Weights of a small mixture-of-experts language model, trained from scratch on English Wikipedia: 64 SwiGLU neurons an expert, a softmax router.
Below are experts of layer 10 (counted from 0) of a mixture-of-experts language model. Rows are named router (the router's row for the expert), gate (a neuron's input weights, with its number), up (a neuron's input weights, with its number) and show model dimensions 0-127. Each number is 128 + 24 x the weight over its row's rms, rounded and kept within 0 to 255.
After each expert's rows: "mostly gets" lists some tokens that are sent to it at least half of the time. This comes from a sample of Wikipedia text that the model never trained on.

# expert 36
router [105 154 153 151 139  94  85 160 131 128 122 131 126 131 133 132 182 122  99 143 127  63 148 139  85 154 168 108 127 148  76 121 140 127 165 134 125 136 111 184  93 130  93 129 120 161 148 118 146 102 141 128 128  93 167 141 172 112 106 152 139 104 151 138 106 117 144 137 102 113 116 114 176 113  88 132 118 123 161 123 124 159 137 163  98 151 127  97  84 158  80 116 132 131 121 134 112 148 126 140 176 125 126  91 121 120 143 116 116 106 125 142 138 133 142 153 170 120 142 127  97 108 123 181 112 116 168 122]
gate0 [112 160 180 160 143 121 104 108 137 124  94 102 141 112 110 121 138 136 107  83 110 125 121 135 138 130 142 113 153  81 156 113 127 141 122 142 148 100 193  89 122 151  50 137 104 124 120 120 155 151 119 126 127 112 115  88 150 129 124 114  89 123 114  75 151  98 130  86 105 124 158 151 126 102 131 122 122 140  91 135 142 101 112 135 112 184 140 110  95 135 168 134 104 115  97 123 140 131 125  92 143 138  87 141 182  92 159 152 130 120 130 136 129 115 140  89 156 158 132 126 100 125 145 103 133 156 117  92]
up0 [123 162 122 155 162 114 131 134 133 148 133 129 167 125 146 132  94 156 146 114 114 137 124 135 130  83 111 169  93 119  92 132 156 167 125 104  99 115 118 121  80 138  84 132 119 171 117 133 161 140 107 125 102 162 163 118 130 105 106 116 167 120 123 116 153 120 135 121 113 115 132 161 162 109 111 124 116  87 129 146 152 125 123  95 132  96 136 124 124 131 141 112 133  95 111 160 109 124 129 120 118 118 107 115 143 111  78 155 124 101 110  63 135 153 139  65 148 167 128 162 111  89  65 188 126 155 125 112]
mostly gets: " George", "lie", " James", " Edward", "rie", " Elizabeth"

# expert 54
router [149 156 174 145 138 130 132 158 108  97 178  91 123 116 169 144 106 108 131 167 131 106 146 117 116 122 125 114  86 169 103 122 137 103 148 143 172 104 126 153 100 104 123 109 137 159 114 151 153  71 150 101 175 116 103 120 153 112 137 161 111  98 150 128  91 104 143  99  98 135 128 134 138 144  97 123 105 135 152 114  95 138 129 134 141 126 147 139  84 172 137 151 131 164 123 152  99 122 127 115 127  97 117 110  90 163 171 148 118  76  96 129 158  98 110 104 138 149 120 130 109 136 147 148  73 123 135 107]
gate0 [137 154 126 177 111 124 154 134 105 150 131  81 103 169 145 126  83 114  96 142 181  97 112 134 100 127 153 118 110 124 149 142 107 111 166 150 105 106 130 141 138 101 129 128 163 139 132 136 140 108 140 128  92  96  98 131 112 145 115  93 112  89  86 109 118 139 148 121 137 125 119 109 125 144 128 129 135 133 115 187 118 101 159 160 144 133 144 176 126 172 101 136 104 162 112 114 159 129 161 137 133 129  99  61 162 140 133 115  92 134 147 177 118 113 113 144 185 147 130 158 142 104 145 137 158 166 109 129]
up0 [127 122 119  99 142 124 163  92 149 178 158 147 120 118 108 118 140 143 129 176 135 190 158 148 114 117 108 130 134 136 134 144 107 100 137 145 130  94 136  85 102 108 134 123 132 110 112 165 149 150 113 101 176 146 156 136 121 139 119 161 133 141  92 164 135 124 100 149 155 127 131  81 117 127 111 169 113 130 125 150 154 107 182 144 130 128 144  96 161 121 103 116 111 113 156 108  82 138  76 115 176 130 144 136 151 122 121 109 112  98  65 131 133 122 123  82 117 131 140 155 142  92 112 117  97 122  77 134]
mostly gets: "ect", "ient", "tive", "ement", "test", "cular"

# expert 45
router [165 148 163 157 141 108  84 147 108  85 118 115 129 125 154 131 169 109 145 123 131  90 124 109 129 140 157  91 118 134  94 112 117 107 134  66 156 135 117 141  79 109 117  87 126 155  94 129 141  98 160 123 129 109 140  96 141  89  87 180 146  84 122 159 119  85 152 131 135 118 133 155 135 115 110  97 127 100 134 128 121 169 112 153  98 141 149 115 111 137  97  93 150 137 101  98 104 137 133 112 140 147 126  92 128 113 134  94 129 157  96 158 150 151 110 125 148  93 108 166 116 105 113 135 110 135 174  97]
gate0 [139  84 123 129 131 144  99 128 166  99 119 134 151 101 101 131 156 109 160 129 114 102 112 169 109 106 118 138 178 100 125 151  64  95 149  86 128 114 123 142 138 145  97 116 152 143 173 141  76 128 132 108 136  79 105 149 143 137 120 158 115 162  98 124 148 132  97 156 135 107 101 119 141 114 136  97 112 103 115 101 141 150 142 116 113 138 132 132  93 102  73 137 127 124 129 143 119 117 128 155 113 129 132  98 136 163 189 131  96 134  86  75 160 101 124 109 164 109 121 104 140 116  92 113 120 150 123 160]
up0 [112 129 155 162 121 104  94 150 157 131 148 149 127 132 128 117 130 107  94 141 109 139 125 130 126 116 128 174 131 133 147 106 149 149 120 107 127 135 159 130 124 163  88 120 177 142 167  91 119 124 134 127  59 146 134 146 121 135 119 147 107 114 119 111 130 115 183 147 114 131 146 139 154 113 169 141 130 152 117 154  91 163 163  97 112 122 119 160 144 116 119  79 124  97  64 161 130 121 106 162 151 113 157 140 135 122 149 167 144 140  98  87 158  99 132 165 154 161 118 139 133 120 107  76  95 107  82 135]
mostly gets: " bi", " imp", " we", " app", " vi", " me"

# expert 9
router [119 159 117 131 132  90 111 144 109 120 153  85 132  93 162 146 123 143 138 118 102  74 136 146 119 161 168 115  97 187 124 135 117 105 147 113 126 144 131 160  81 124  91 118 170 148 121  90 152 126 109  97 171 107 128 151 112  81 122 133 108 118 135 173  95 142 122 103 134  80 150 169 156 139 125 107  91  84 171 125 122 154 102 144 135 151 141 137 102 147 119 146 154 143 123 115 104 129  97 102 162 175 112 118 152 137 149 108 137 139 133 144 164  90  94 106 141 122 133 130  89 103 120 117 121 115 145 120]
gate0 [157  96 166 116 130 114 141 114 132 128 152 133 128 134 137 100 129 175  76 108 119  76 151 140  99 103 145 164 110  99 151  81 124 128 128 123 111 131 160 160 141 161  94 101 173 155 118 105 110 188 118 148 118 147 102 153 103 111 131 145 139 159 126 152 117 123 164 122 112 147 116 135 127 132 101 136 149 133 166 131 136 129 134 104 168 146 154 134 116 135 102  82 141 129 133 119 158 126 117 111 116 143 138  83 124 170 150 173 116  93 115 142 178  97  84 157 123 107 144  85 105 105 122 106 179 120 140 133]
up0 [103 102 129 162 128 130 147 119 121 161 135 113 115 155 120 119 122 101 103  96 153  66 107 156 119 146 143  84 111 123 126 124 145 131 129 157 155 138 125 141 104 156 100 126 134 153 176 119 169 160 121 123 141  96 130 112 165 140 120 125 127 117 145 185 107 117 161 113 154 176 174 118  90 107 157  79 146 141 158 129 153 108 130 159 127 152 135 147  97 144  85  93 157 139 114 127  85 155 121 127 100 156 129 116 177  77 106 125 114 111 118 158 125 144 128 148 128 119 120 110 127  89 120 132  95 150 180 134]
mostly gets: " San", " Ka", " Na", " Ya", " Dur", " By"

# expert 16
router [110 122 121 112 143 108 127 125 117 113 157 133 118 119 138 137 146  99 129 140  63  72 131 154 100 181 114 108 132 142 103 125 130 117 163  90 117  98  82 107 142 134 109 117 169 150 103 115 135  98 140  97 136 123 115 102 127 130 136 145  83 133 148 108 116 114 139 140 108 111 109 170 151  86 135  98 115  98 153  88  79 197  88 152  99 137 164 125 153 173 107 105 179 144 117  95 112 121 108 129 132 124 123 129 136 124 158  84 134 127 109 158 104 122 107  99 147 116 110 118 100 115  99 129 116  97 118 116]
gate0 [158  74 140 147 127 108 116 109 115 122 142 114 132 159  84 135  97 113 149 106 105 111 122 143 130 151 104  89 127 161  98 129 136 162 174 123  90 174 123 151  95 138 128 114 172 121 116 142 138 122 182  81 139  76 114 148 130 181  93 127 124 122 121 139 121 142  94 137 108  79 136 104 125 104 153 120 166 139 117 112 142 133 136 140 168 169 126 123 166 142 110 126 122  78 115 103  91 128  97 118 138 127 124 125 184 123 140  85 109  81 131 122 123 108 126 111 144 108 150 154 152 111 135 120 162 150 151 137]
up0 [151 154 156  79 136 151 100 134  86 136 139 117 100 129 127  96 138 103 138 117  95 113 117 163 134  91 139 149 126 137 137 170 166 136 116  90  91 107 128 144 165 147  98 178 152 182 138 177 136 161  97 127 126 105 164 158 120 138 200 131 155 133 143 150 127 106 133 110 160 153 102 145 126 123 118  93 146 150 122 112 130  96 149 124 135 117 124 119 128 158 144 139 116 123 145 149 129 110 146 101  81  77 124 137 118 176 136 141  95 135 148 149 161 140 132 179 129 100 141 147 152 105 142 141 113 130 155 146]
mostly gets: " Ty", "&", " Yes", "itch", "Y", "gy"

# expert 13
router [137 119 179 152 147 104 153 149  82  93 151 118 109 104 182 132 150 148 160 152 123  73 130 139 119 142 151 104 106 148 128 122 151  90 141 116 122 110 100 141 107  95 112 127 136 175  94 110 147 120 169 106 147 110 139 113 141  98 125 153 108 110 118 161 133 114 120 135 127 109 129 159 172 116  95 113  95  95 147 132  68 150  99 132 117 172 120 107 115 161 109 143 148 155  83 100 118 139 108 127 145 136 108 122 108 138 139 124 126 108 126 158 145 104 138 136 138 108 137 121  77  99 110 126  88  68 162 140]
gate0 [ 95 147 148 140 125 116 139 128 150 100 120 156 167 113 116  75 143 138 138 125 107 142 149 131 170 137 160 150  99 123 156  96 155 148 125 104 106 121 110 141 128 129 135 157 134 112  97 136 135 165  92 120 132 129 126  96 115 151  87 159 102 149 154 122 162  89 119 123 109 142 111 136 130 128 135 103  97 123 128 154 122 148 113 126 126 133 139 189 175  83 119  97 114 179 174 154 111 138 160  67 179 137 115 154 126 156 146 167  96 107 158 100 112 110 112 146 133 123 148 146 136 143 161 152  91  84 124 117]
up0 [116 111 125 115 152 116 123 139 106 113 117 153 134 136 121 132 158 179 126 158 124 111 128 137 128 123 118 146 137  59 144  80 111 151 126 118 104  72 101 111 114 119 123 117 108 115  97 132  93 121 146 127 134 157  89 137 108 134 120 143 119  92 138 119 111 103 123 107 107 110 108 162 160 150 121 114 115 142 120 125 128 146 132 142 150 127 134 156 101 176 124  95 139 114 105 106 150 121  94 134 122  85 117 145 144 108  59 124 113 109 123 114 128  72  91 117 138 180 139 159 176 128 105 160 134  49 122 170]
mostly gets: " late", " early", " mid", "Early", "born", "9"

# expert 33
router [141 156 156 142 155 104 122 144  91 109 116 128  79 108 116 142 177 146 118 118 131  80 142 130  88 149 174 107 123 188  98 127 154 111 147 102 171 140 113 178 131 121 113  79 151 143 139 111 123 115 134 115 133  86 169 137 132 134 127 135 123  92 118 162 118 120 149 152 110 136 130 155 126 125 124 116 106 147 139 141 127 139 114 169 106 153 148 121 102 166  76 130 141 155 103 122 115 150 133 112 168 147 106  93  99 130 127  73 151 124 103 146 158 119 131 153 143  98 116 119 103  86 106 160 108 138 180 124]
gate0 [110 147 113 123 156 129 131  89 118 142 165  94 149 126 142  75 121 130 118 104  91 136 169 142 145  94 137 128 126  72 112 104 133 103 154 135 130 156 132 178 112 150 126 110 104 100 152 138 120 148 141  90 154 130 157 145 144 146 118 189 147 142 107 152 169 135 165 110 113 115 138 105 157 120 115 101 102 128  94 138 161 138 120 133 135 150 159  95 120 212  91 156 124 137 106 152 119 144 176 156 161  99 104 138 113 138 135 144 133 117  98 102 128 115 104 138 162 102 125  78 126 135 114 122 121 145 115 139]
up0 [119 113  84 109 136 115  68 102 126  96 153 123 116 106 103 130 146 133 104  90 118  97 125  90 125 160 125 110 172 113  96 131 155 130 171 125 118 128 155 158 140 159 132 107 112 141 149  75 138 181 140 136 148 121 124 117 169 119 113 138 127 105 169 122 122 149 156  90 134 141  93 118 112 154 130 126 106 110 151 137 119 115 118 129 166 145 197 120 129 110  92 155 143 135 161  90 129 149 114 172 132 164  93 133 152 134 110  93 119 158 111 161 163 160 123  93 171 130 124 149 147 115 145 164 129 139 149 138]
mostly gets: " Henry", " Edward", " Francis", " George", " Charles", " James"

# expert 12
router [150 143 166 148 148  92 143 144  81 113 153 119 113  96 176 136 146 138 151 161 117  58 128 138 122 141 153 104 106 134 129 130 156  97 146 117 129 119  93 138 119  96  91 128 135 175  94 121 137 104 162 100 153 109 136 119 136 102 128 160 101 121 117 171 118 116 133 137 126 120 148 152 193 117  95 102 101  88 138 136  74 140  92 131 112 168 138 106 129 161 123 118 141 157  99  84 111 142  98 129 140 141 111 128 119 133 136 110 122 106 117 145 154  96 143 110 136 116 130 115 110 111 118 116  87  77 176 133]
gate0 [145  93 185 143 164 128 121 163 158 160 138 145 101  64 158 163 122 170 117 138 144 131 137  99 123 102 169 108 117 148  97 119 160  99 151 138  87 155 119 124 136 105 119 132 127 134 100 128 111 111 142 145 121 124 155 121 109 133 148 146 101 120 124 122 130 167 151 150 110 106 152 144 128 201 122 118 151 117 142  99 127 133 112 107 109 148 157  75 128 144 104 126 100 129  95 110 147 139 107 135 131  93 141 139 149 156 129 143  91 152 132 167  99 155 102 100 142 159  99 141  94 115 109 141 104 104  77  94]
up0 [144 134  94 138 134 126 162 139 131  90 127 131 175 165 116 151 126  93 102  58 149  81 116 127 146 124 115 133 114 131 164  95 117 134 107 111  98 134 132 134 109 152 149 116 160 121 147 128 105  94 144 134 159 130 102 147 124 103 133 122 149 105 135 166  94 105 187 113 126  74 108 164 121 112 184 123 166 100 102 146 135 178 123 145  96 158 120 117 131 117 109 120 121 176 184 138 101 154 126 112 112 120 149 137 122 149 121 147 137 130 175 119 117 121 111 119 147 114 135 132 118 121 106 179 137 114  82 135]
mostly gets: "9", "1", "2", " mid"

# expert 46
router [144 131 164 127 130  78 122 129  84 100 130 129 104  95 164 138 131 117 120 141 113  87 132 129 144 155 136 115 106 160 103 110 136 118 120 134 123 128 137 146  78  90 103 112 129 153  78 132 133 104 117 107 133 120 146  97 150  96  98 133 138  82 156 157 123  81 140 112 125 129 170 147 140 157 110 104 134 124 115  87 122 138 132 143  99 146 180 102 133 121 109 118 179 131 112  99 118 127  88 111 116 144  83 127 135 131 144 136 114 137 138 153 121 130  74 138 170  85  82 110 113  97 128 118  93  67 148  96]
gate1 [102 122 115 121 105  90 152 147 121 122 139 142 152 121  92  97 109 111 164 121 138 134  70 147 105 140  90 102 109 114 137 164 111 115 128  86 138 132 152  98 149 123  89 114 154 120 112 152 131 154 156 119 123  90 173 110  97  94 132 164 136 110 124 140 169 108 113 120 120 111 176  99 156 138 124 159  99 152 138 128 116 135 123 163 101 151 118 153 142  88 135 136 135 175 149 147 151 103 149 159  85 148 106 119 114 169 118 131 135 129 109 187 160 158 150 121 132 109 126 100  80 150 107 161 133 155 116  93]
up1 [117 126  92 135 135 148 140 136 132 153 158  95 137 135 118 155 152 155 110 135 115 176 163 112 120 133 109 108 174 156  94 159 158 154 101 127 137 130 102 144  95 146 102 140 143 144 127 114 104 122  71 141 127 124  89 148  94 115 129 137 133 113 192 146 123 146 119 131 102 109 102 141  93  91  98 104 130 142  97  81 104 158 116 106 141  98 129 124 125 114 143 128  97 116 106  93 131 103 126 109 119  80 100 141 133 128 140 133 126 158 127 116  90  63 121 138 123  86 139 140 155 135  97  88 147 117 130 197]
mostly gets: " co", "\n", "Species", " Comp", " Phyl", "inomial"

# expert 24
router [130 152 145 129 148  94 163 146 121 106 137 115 102 144 129 134 146  93 146 141 114  91 162 133  83 141 110  85 132 172 127 108 141 120 162  99 108 140 108 125 148 117 137 114 152 116 122  98 113 122 102 107 155  93 114 114 128 103 160 153  71 110 159 122  98 137 165 114 129 117 140 143 140  89 131 123  97  80 174 131  85 120  74 168 114 171 160  96 107 160 125 145 161 124 115 139  91 127 101 137 153 152  89 148 108 123 140  92 144 139  99 164 131 106 131 109 165 132 140 139 108  82 105 106 113 109 139 123]
gate0 [124 115 141 119 139 120 124  84  86 149 129 129 138 139 132 104 151  97 142 136 147  92 157  89 157 152 127 147 111 117  77 115 147 150 147 100 108 157 132 118 157  83 130 133 122 113 133 139  91 124 120 159 152 137 151 119 118  94 143 154 115 161 121  81  83  91 177  70 129 112  95 127 137 111 153 107 132  89 129 172 124 156 107 109 119 128 130 120 131 143 141 115 188 128 108 130 133 118 176 141 116 122 121 110 159 142 182 197 137 119 100 131 145 108 122 135 119 178 138 117 125 127 113 107 154 110 127  93]
up0 [103 100 128 140 143 142 172 147 154 112  67 140 135 171 120 122 144  63 111 104 145 119 105 143 141 146 142 216 136 137 171 127 166 137  92 110  99 144 122 133 148 149 121 122 130 112 143 137 158 140 112 114 108 107 122 148 163 159 136 111 105 129 150 116 107 125 137 103 119 157 136 146 153 126 123 106 122 100 129 127  95 148  98 159 187 152 130 126 121 136 119 112 160 142 101 132 149 152 105 128 121 135 128 118 124  93 119 143 117 132 142 167  93 104  73 101 157 123  83  94 138 146 120 169 128  95 155 100]
mostly gets: "hl", "z", "j", "zh", "CH", "Hungary"

# expert 17
router [133 139 148 120 137  96 103 160  93 104 138 120 106 138 118 134 146 122 149 134  80 110 150 165 111 152 181 110 126 148  75 115 143  95 151 112 163 115  74 148 135 112 108 136 144 136 105 110 145 125 148  97 176 101 168  93 127  93 124 136 118 125 170 157  96  84 144 125  94  94 130 146 159  96  94  98  97 133 150 112  85 145  85 143 112 150 121 115 107 158 120 116 159 146  98 135  99 152  89 133 148 151  86 101 115 141 133 102 105 103 117 115 165 118 103 143 132 114  89 129 115 116 114 121 117 112 125 121]
gate0 [143 106 143 135 205 157 107 111 135 127 138 128 114 136 115 134 142 109 139 114 127 124 161 131 102 123 162 139 161 156 127 136 112 121 150  98 143 130  97 120  96  84 130 159 116 114  77 130 126 106 154 173  89 145 147  89 115 138 161 157 146 115 149 113 133 124 121  90 140 141  91 133 103 131 120 106 130 133 139 120  58 183 116 115 168 107 153 103  87 123 151 117 103 120 117 114  99 146 114 144 197  92 140 140 159 146 136 121 151  81 147 130 137 143 145 122 129 113 134 145 161 136  82 166 132 132 153 134]
up0 [112 104 119 125 187 122  90 123 159  90 115 127 107 123 114 108 147 149 110 148 139 120 132 110  97 127 176  97 178 174 125 126 138 125 150 125 104 142 129 135  77 138 117 116 157 158 134 127 148  98 125 157 144 115 104 101 106 124 123 150 121 116 159 103 167 108 127  93 161 125  87 152 105 133 135 109 147 119 115 123 120 167 119  94 141  98 135 109  79 114 166 101 110 139 161 114 100 112 112 145 182  95 211 137 153 156 116 139 134  82 137 151 106 145 136 130 114 110 130 135 142 140  90 146 117 134 112 157]
mostly gets: " and", " but", " or", " where", ",", "\","

# expert 26
router [128 121 144 112 136 135 154 133 111 121 132 108 103 135 142 137 121 100 157 133  89  81 134 123  97 166 105  96 132 141 125  90 137 115 185  85  88 115 119 111 121 103 136 112 150 142 113 108 128 117 143  96 141  99 105 142 141 116 132 134  55 111 146  96  98 146 134 110 139 116 124 144 138  77 108  95  89  93 155 106  89 136  81 173 110 148 142  98 141 151  97 129 166 163 119 103 122 134  83 124 155 146 100 123 131 165 140  99 144 151 126 136 116  91 120 118 169 132 140 147 111  78  98 127  93 113 120 108]
gate0 [ 93 127 181 150 152  85 126 142 140 169  96 144 132 162 124 136 132 146 102 114 131 107 168 116 108 138 135 107 164 150 129 133 115 106 131 107 137 106 146 129 125  93 159 112 149  86 145 153 152 118 107 115 115 134 120  99 119 146 143 177 124 128 151 137 107 131 121 138 149  97 100  99  90 178 147 115 106 138 173 120  73 135 182 137 113 127 183  75 125 153 101 141  86 173 115 161 132 114 130 124 148 130  91 105 172  99 127 146 106 124 103 133 107 118 160 141 126 145  94 160 108 139 120 123 122 150 110 111]
up0 [134 119 113 122 136 167 147 140 146 131 116 128 156 120 151 175 139 116 124 127 132  94  51 105 105 182 150 162 128 105 107 166 147 144  80 140 137 120 135 133 132 195 174 171 164 138 130 135 120  96 172 123 121 142 100 159 134 162 120 145 133 131 100 144 137 101  85 109  91 117  98  93 151 118 108 118  97 124 121 100 100 102 125 148  74 117 136 131 103 144 129 117 165 131  97 135  88 136 135 150 131 126 159 124 130 105 163 143 140 148 143 124 115 111 155 125  83 159 154  92 112 140 123 132 129 113 126 131]
mostly gets: "hl", "itt", " research", " question", " sound", "z"

# expert 30
router [118 125 114 114 143 105 128 135 131 126 152 102 113 116 154 136 124 117 137 136  90  62 113 134  89 176 117 107 138 163  98 114 120 117 184  77 131 119  95 127 130 110 124 126 176 159 104 102 136 116 147  94 143 133 125 154 136 133 128 118  78 125 139  89 112 118 138 132 129 118 116 161 136 103 141 112 112 112 149 116  93 151  91 163 129 126 131 117 150 164  60 113 194 166 133  89 111 135  95 124 157 132  84 109 129 155 142 100 119 127  95 145 118  83 125 113 133 117 106 137 104  86 105 160 121 107 113 128]
gate0 [102 149 126 108 147 136 142 118 127 121 136 116 120  92 140 132  92 102  98 125 144  74 129 111 146 149 115 124 115 146 129 146 141 109 141 123 105 161 133 149 109 144 120  97  97 136 132 139 144 121 139 110 166 139 102 128 145 154 139 196 108 154 106 110 147 160  76 150 111 147 122 131 128 121  94  91  79 112 189 112 108 139 148 148  89 112 109  99  89 128 118  90 189 108  97 132 124 133 153 100  95 148 137 170 136 135 131 156 107 146 167 128 141 113  75 125 146 167 147 135 172 123 107 165 151 136 146 109]
up0 [ 74 136  87 137 109  86  95 101 111 124 148 123 132 100 124 131 134 160 188 111 116 138  92 129 142 153 150 108 128 117 131 155 126  86  93 197 118 124 111 120  74 134 137 120  97 128 162  84  96 109 133 147 120 122 122 138 113 153 108  82 114 112  97 102 153 142 134 143 114 155 149  86  87 147  72 127 122  93 140 144 123 107 125 125 137 115 147 135 137 119 130 146 138 101 151  85 140  93 109 120 129 141 160 143 116  99 140 122 114 125 179 136 159 132 143  93 141 172 116 151 114 127 128 172 122  93 129 126]
mostly gets: " Ty", "etter", " Comedy", " Drama", " law", " Brian"

# expert 41
router [138 179 150 149 159  86 111 153 110  96 120 135  95  97 122 149 166 136 139 122 125  62 120 159  79 167 162 113 107 173  81 121 156 117 152  80 150 148 105 160 133 117 109 115 129 153 134 118 134 103 150 125 152  99 170 146 139 123 121 151 112 108 126 160 115 137 136 146 114 115 134 149 146 116 122 134 115 147 140 137 116 144 132 171 114 163 134 127 102 183  80 128 148 130 101 134 116 138 121  97 169 150 124  81  97 140 143  92 140 132 134 130 168 107 132 155 158 115 133 129  85 101 108 146 114 153 155 118]
gate0 [149 148  97 117 120  88 163 150 107  64 138 129 136 119 129 166 140 110  91 123 120 138 123 146  80 144 189 114  90  93 111 142 134 132 176 131 131 121 147 123 143 106 107 128 124 117 166 150 106 140 124  95 122 126 153 116 137 133 153 130 106 112 130 122 131 131 158 133  89  98  77 142 132 120 123  86 120 132 147  96  82 116 118  63 134 151 135 140  95  96 134 110 113 112 164 123 127 149  85 140 108 171 107 131 117 130 102 155 119 107 148 108 110 120 144 148  99  94 106 117 103 119 122 159 107 166 100  75]
up0 [147 138 136 115 107 101 115 135 119  78 101 123 113 129  94 176 147 148 125 138 136  91 144 152  65 103 167 138  98 128  94 134 157 108 142 126 138 137 155 130 176 139 103 161 124 133 165 144 118 129 134 115 170 116 127  91 122  94 165 175 157  91 120 134  92 118 137 157 123 102 102 115  91 108 138 124 129 144 158 108 111 143 141 117 114 142 155 135  67 110 110  86 135  95 138 104 107 112 109 164 152 161 106 127 109 144 126 153 142 121 138 126 151 124 127 134  96 153  98 135  95 114 104 135  99 196 120 112]
mostly gets: " France", " Henry", " Edward", " Charles", " James", " Francis"

# expert 44
router [130 134 129 116 151  99 115 127  79 115 139 102 124  95 174 116 160 114 106 131  95 108 145 143 139 189 152 131  84 126  93 139 151 111 156 122 164 102 101 152  94  89 127 137 107 177 125  95 128 127 112 104 148 133 158 117 120 114 118 134 115 107 106 154 114  89 149 117 124 134 140 166 145 136 125 128  60 132 145 114 104 155 122 156 115 158 138 109 138 133 119 135 143 133 104  90 109 161 126  76 144 176  83 111 101 156 146 125 133 137 108 157 148 125 114 131 144 100 112 136  78 121 123 148  89  72 137 110]
gate0 [140 124 128 133 124 116 163 132 120  58 134 121 140  85 135 136 154 107  81 155  66 104 137 140 124  88 165 114 121 164  89 151 113 131 126 117 133 150 135 133 131 164 102 117  89 148 143 118 142 133 129 142 141 124 164 164 142 130 135 118 133 151 107 120 123 124 148 122 137 152 115 165 110 142 114 139  67 161 103 126  92 124 107  77 116 103 194 127 146  94 152 162 130 118 133 123 100 157 135 113 140 148 142  84 145  99 120  94 117 130 147 118 126 141 115  90 118 141 115  85  75 122 155 107 137 136 156 166]
up0 [ 98 127 194 109  94 184 143 115 121 146 103 149  91 106 129 127 117 139 165 146  83 176 123 123 113  92 106  97 114  88 146 125 171 102 135 121  91 147 134 122 133 108 121 120  98 147 172 105 126 129  98 164 130 144 116  76 114  95  93 150 110 108 117 126 116 143 136 124 182 101 130 108 170 134 107 141 122 110 162 118 151 106 131 137 129 115 108 102 158 102 161 147  97 149 129 114 158 100  92 120  81 136 128  83  91 125 119 152 126 136 127 111 110 126 132 128 116 131  95 147 153 136 146 121  93 111 133 160]
mostly gets: " American", " non", " human", " Italian", " English", " a"

# expert 22
router [128 140 149 126 144  88 108 154  90  96 150 108 112 137 127 135 142 120 140 126  92 123 170 152 101 140 168  99 120 148  78 111 152  87 143 119 168 110  92 148 141 121 101 130 143 133  92 120 142 113 156 107 170  98 162 104 127  96 124 130 118 117 170 166 109  83 135 131 100  98 125 136 154 116  96 106 109 126 147 118  84 130  68 142 103 153 121 114 108 167 110 124 152 140  93 127  91 153  80 130 128 157  92 101 103 142 128  91 109  92 113 115 163 109 103 151 127 114  85 141 121 106 126 138 110 116 131 122]
gate0 [125 110 113 125 115 140 124 127 170 128 103 103 102 108 138 142  93  87  82 119  92 115 129 147 110  79 167 142 118 163 122 123 122 106 153 119  90 108 115 112 104 105 154 171 124 124 167 151 140 112 132 128 166  90  89 125 131 148  98 150 109 189 113 132 109 160 110 121 150 120 127 135 106 101 134 110 134 127 129  94 100 127 158 126 148  87 143 132 140 146 147 139 128 138 149 157 129 120 119 175 159  95 120 133 102  97 116 144 110 158 101 105 125  60 133 132 130  86 124  75 138 120 130  87 153 155 175 145]
up0 [119  98 110 128  75 143 151 172 137 153  82 116 178 151 149 126 108 112 140 122 146 131  97 143 154 143 109 121 144 112 115 156 140 148  85 121 130 109 154  99 130 113 142 108 103  96 127 110 139 138 140 137 115 165 115 107  93 107 150 152  98 135 100 177 141 150 138 139 111 174 142 109 118 123 118 138 120 124 119 117 113 141  95 114 169 160 141 140 167 145 123 172 134  84 154  98 123 141 154 120  97 152 160  86 130  70 157  87  83  80 135 150 128 115 131 109 146 124  99 154 142 138 140 120  87 109 144  98]
mostly gets: " which", " when", " where", ",", " but", " while"

# expert 57
router [136 133 164 142 144 115 143 155 106 110 148 111 119 116 180 130 110  97 149 154 118 123 166 112 108 134 131  98 105 157 128 115 133 115 128 136 151 127 128 170  94 114 148 116 150 167 110 145 174  82 177  86 150 101 110 140 160 144 140 155 121 113 135 127 103  89 134 108  89 151 137 124 150 127 123 144 100 144 167  76 106 145 134 160 107 139 136 133  82 157 114 131 156 158 102 138  88 139 113 138 154  97 104 110 121 163 169 131 107  67 122 114 146 104  99  95 163 139 133 112 107 107 143 163 100  98 146 119]
gate0 [163 140 123 168 161 110 117 138 151 144 156  99 102 119 126 121 111 118 125  94 128  79 140 135 155 111 112  89 111 111 126 188 163 136 158 106 116 126 114 108 108 142 105 100  98 119 109  98 103 131 142 150 118 142 151 131 144 123 137 140 144 139 145 112 126 110 167 111 136 124 138 139 128 115 135 142 109 143 164 116 117  99 156 105 114 115 108 147 125 145 122 115 150 111 139 154  85 105  89 144 136 121 104 154  88 123 153 168  86 126 125 104 132  95 133 163 104 164 145 158 120  87 143 142  40 145 181  71]
up0 [135 140 150 138 158 130 139 169 148 119 174 157 150 123 120  72 107 131 152  97  88 180 153 113 133 100 101 147 131 157 153 106 149 115 103 111 161 119 139 140 149 131 161 120 106 163 123 131 168 110 107 153 123 107 145 100  91 116  97  97 152 107 128 157 179 136 149 118 167 121  83 107 104 157 132 161 140 123 122 106  91  96 171  97 147 143 111 113 152  94 126 123 167 119 119 106 125 145  98  98 137  86 135 135 133 113 126 113 127 148  94 120 135 117 115  57 106 118 123 127 137 132 129 140 119  92 168 128]
mostly gets: "ient", "tion", "tern", "ement", "test", "ect"